{"n_layer": 13, "d_model": 256, "d_expert": 48, "router_score": "sigmoid", "balance_loss": 0.00529, "norm": "layernorm", "norm_place": "pre", "beta1": 0.95, "lr_head": 0.00709, "doc_mask": true}
Below are experts of layer 5 (counted from 0) of a mixture-of-experts language model. Rows are named router (the router's row for the expert), up (a neuron's input weights, with its number) and show model dimensions 0-127. Each number is 500 + 50 x the weight over its row's rms, rounded and kept within 0 to 999. Numbers have three digits each.
After each expert's rows: a language model's description of what the expert responds to. This comes from a sample of Wikipedia text that the model never trained on.

# expert 35
router:487553544576497450499456512554476504499560446478551529512373456523429512548431506485440505450556540506578476521459404392517413470445606461552507515484494503458518503492484497525538547493504551451417512461511458480447485439528515474394456483499482502571446494424571540569517383533468492468497539444457406498458499427583507566547456473609450501504573464404428476458475456518600503495575
up0:439547641542565448453595540491527494446583536469479522508523520498525524474455408519443444452449490487377407481524531496423442505513497477491510485610587511505560487538442526482487513483489459462495580563561532498479492512542508436428516506498492534495464517460422559504461473538484439418485496491535557434463419499525486575560579461512462494439541473540441422437577357445539525499544
Word-start fragments. Opening pieces of words to be completed, or nouns before of, such as her(itage), val(kyrie), fe(tishes), a number of, breach.

# expert 4
router:497482593531545440401402471459472606433520486574459457508491420484415559553395535529523472530481550469501570479451464517492525548492458483567490458515480489517556440510478443494511562480577447504487519535557463486477559352542493416513431525472493457446520464502528586507663462584477453490630526642552522498509530487466496537546492545582451504472540602474412553471511469604436441497427
up0:414553510589531446576479591553529507500423544462517421571456508364464468441516462490445426496472477546572512470510543628538481530469478485470530515589480517504498419545406539522523586540447559527543591458494425549474571470431359542443463514544495497568534542529580450505504504543439523537396491548504518457517534431522470545507544471505536565477522475536410461501509506494547533514470
Coordinating conjunctions, commas. Clause- and list-joining tokens like and, or, &, which and commas, especially after a noun or closing parenthesis.

# expert 40
router:548468436473429486517433514479420449523492512537536461543533458568493495514517480454445533529573546431502500513478574421539395509466457491519477430540553444481589494510582445583554649529567414396517473534493464440445485435547457485551482507497485447543461523414509514576547407589371435533529590500505499517516548456505576531549470551471482516466551525504536536493623526492532463508447
up0:493503467464420509408428498591436451498501429479616544475455505438481476531463523562504485555541511500550557448505543493518445482384501471554455529573502461542547579519544537488444562396588482593527490520589462539497416523523448504445529467562556570534590535431564575493535461457442527539560496549511530488514521407463404451559422519507522401440443568570462427565474514473545482548522
Participles and result connectors. Linking words and -ing/-ed forms that introduce consequences or circumstances, such as given, scoring, resulting, as a result, following, including.

# expert 46
router:515481514571484432427570504524467521545451444506462467455506362495518536489462429583577605443437492438469506430444474400445489564480442428530444461499486512551509504503516528478485558493583453474465585548485534560459479393531488479519419453509547546489494448502471515482597421496538463405536505460518629494457572461560535528496508564542430451560587605469432490511569469491414446486558
up0:529429427446496453429531463501519523434468518450541393558480552552523548511444541450437560471562489506549514611488514597484404492434494589532481563472477434532533545451503559622401484557528492543486449450439546570449565528538470547426553475431485482596517523486481442485434442453478468513593479523529419548518500511483503588524581542563529433462440519471426518385450485612486471553439
Directional prepositions. Prepositions of motion or source after verbs, such as into, from, to, towards, between, as in moved into, came from.

# expert 9
router:485513486536517428486517482567472517439512464599438443537476421504481500515468421498519543554523518525513579435566496460437544557507409500561494494513453426547433440501506435381437487558579444512477464428513474484453522451568508483490426545526503495500599436537482523373617470529508455520491498545528534483487534476558457475543485515547481517454487573512512539418492495629453465503444
up0:500561529468585514487433453527520561421574439575533525450607446503494479492520442475579515472469557505531563525494468520495406512477567537517544506602481589490575477524564556570543492457545465486480512478527525495496508501472577521461444428471486441490566511511435425516497588517522466510539565481520531575446486563555564485519490533497475437534499527494539591431542560503466425480528
Commas and conjunctions. Commas, and, or, & that separate list items, names and places, often right after a place or name, such as Ravenna, Ohio or Bromiley, Geoffrey.

# expert 1
router:448607544511479449450608484527417558617393523475551474534411500401488470514495541549471554515547396385668582542484488463530494551434586484467412502539471514522432408495505505506446513397510454529550507477497487465481466447412485516484458499587533522522531469481464503541615486579505456497459477453496559478546512582539522503472548453482400496641614557507538493471531454589601503477502
up0:595635501477420530504516490540457553521539442456437534619392426454469489477447504524585466545522528557522495566540479589552530486473441470538485458465468495495526488492504522381483561517440436524495488536441539581543478521405498526491633423479491495477554510458569545478590451590515546518468519599571550506465513498413492510458546593542426432494507498522502552477489429462549557519495
Section headings, line breaks. Line breaks and == heading markers around section titles such as History, See also, Career, and the line breaks ending table rows.

# expert 14
router:489485506461515445480560526600412508559490409480512508504426573464517488564505610438450530440558458513486514488550510511517461448485583501526506510417523481503520532418628586549484572446456435483385528518542493493496489581509408471431488453499522468557461401495561507476544446594490459533492636519589578574519516525550576568508508450585477497430526582485458498519604419603473440507587
up0:545553529440490485503605460472509469470575464521485493470539523480436460564456480541507508461523474539505547459483569524483518486462443436478502509501507440564487478481589443514479501453523490489490598513455489370480518429455514548414475537374580497561549472530518442505475479451500526611488562498537500481544480558528599517561485491506528594482590624504525556502381531450488509500536
Table rows, headings. Line breaks, pipes starting table rows, and == heading markers, especially in election result and sports tables; also section words like History.

# expert 3
router:447535478589472425498511543519491446482491486545543539537402492463469407512476515447431617467489406445555450542510483439493443535449534602466467459407480341567545516621443480557564510529519455495534446438571458495454471485462539479409546470562523460509446493433506620501474464497481515514536496438612485439496618523611480574486488512562560463527477519554528619485518447564466471491538
up0:496502407431499573461628510388474403576475481463573453461384510553416467511582510510537601418532501537594415563555474485473432541512552552452525393483464562523488492605531489560507528491488501509545475438535473482497537470485526449494452492472497537533501467520529477494418440513499383503423495522508439554461516512456555521541493492492512542481486493519502519526500466504542492512545
Ordinal suffixes and units. Suffixes after numerals such as th, nd, rd, m (7th, 2nd, 52/3m), plus unit tokens ft, km and United in infobox fields.

# expert 31
router:524496490569435464401531541479525569454508463526562479603485559487545494512441487479448506498521496467515539503557461447544465557519518567488472511519549470474528460501489550546554611454544457499473569547456484447441471480473426461509468524491561534506435456429462592489617443505519386475543495614579536554439443543540468543479509455527446517546611543547469538412633465530557440404496
up0:552562489445513544446593512494454454625521496435513532525574483546533426487530458538425548502410574457424428427544550506550537554458454473454471580462483437495583473449442439492598502472564597476499499488468430420489504434461524489473402503493495467502528496476517582521519482464530509513491468490502549531450448501532501494542593495499460553526528555465567493528543578468523399495460
Quantifiers and ordinals. Determiner-like words after "the" or a preposition, such as first, most, some, many, any, last, new, early.

# expert 11
router:448563441583557408460505573509483467491520438569525469434470513510523356550515460560450595551442564475480482458414406599534573520574479480472452497424455520534533456519506525579480527520564418497466488492526464556467418451588493484422564529557607470501516559332428541477468433486528516465504524574583518502484458458571492506524537429509499462554523567472579441483445466586579461538625
up0:475525488500499483421526512454476478473367422516452548464510530581509378555511528503492464529543479539479490547442479427478539458541442508609414464402518532604567441441570535542529539481396549384534483524455477507417530508543486493427520500513468509528517508457445457529604539556554471479564566525486512393395476573552526497466500532565614455559453529539488548541457510512536450600475
List and table entries. Words opening cells or items in tables and bulleted infobox lists, often first names, places and digits, such as Cynthia, London, Genus.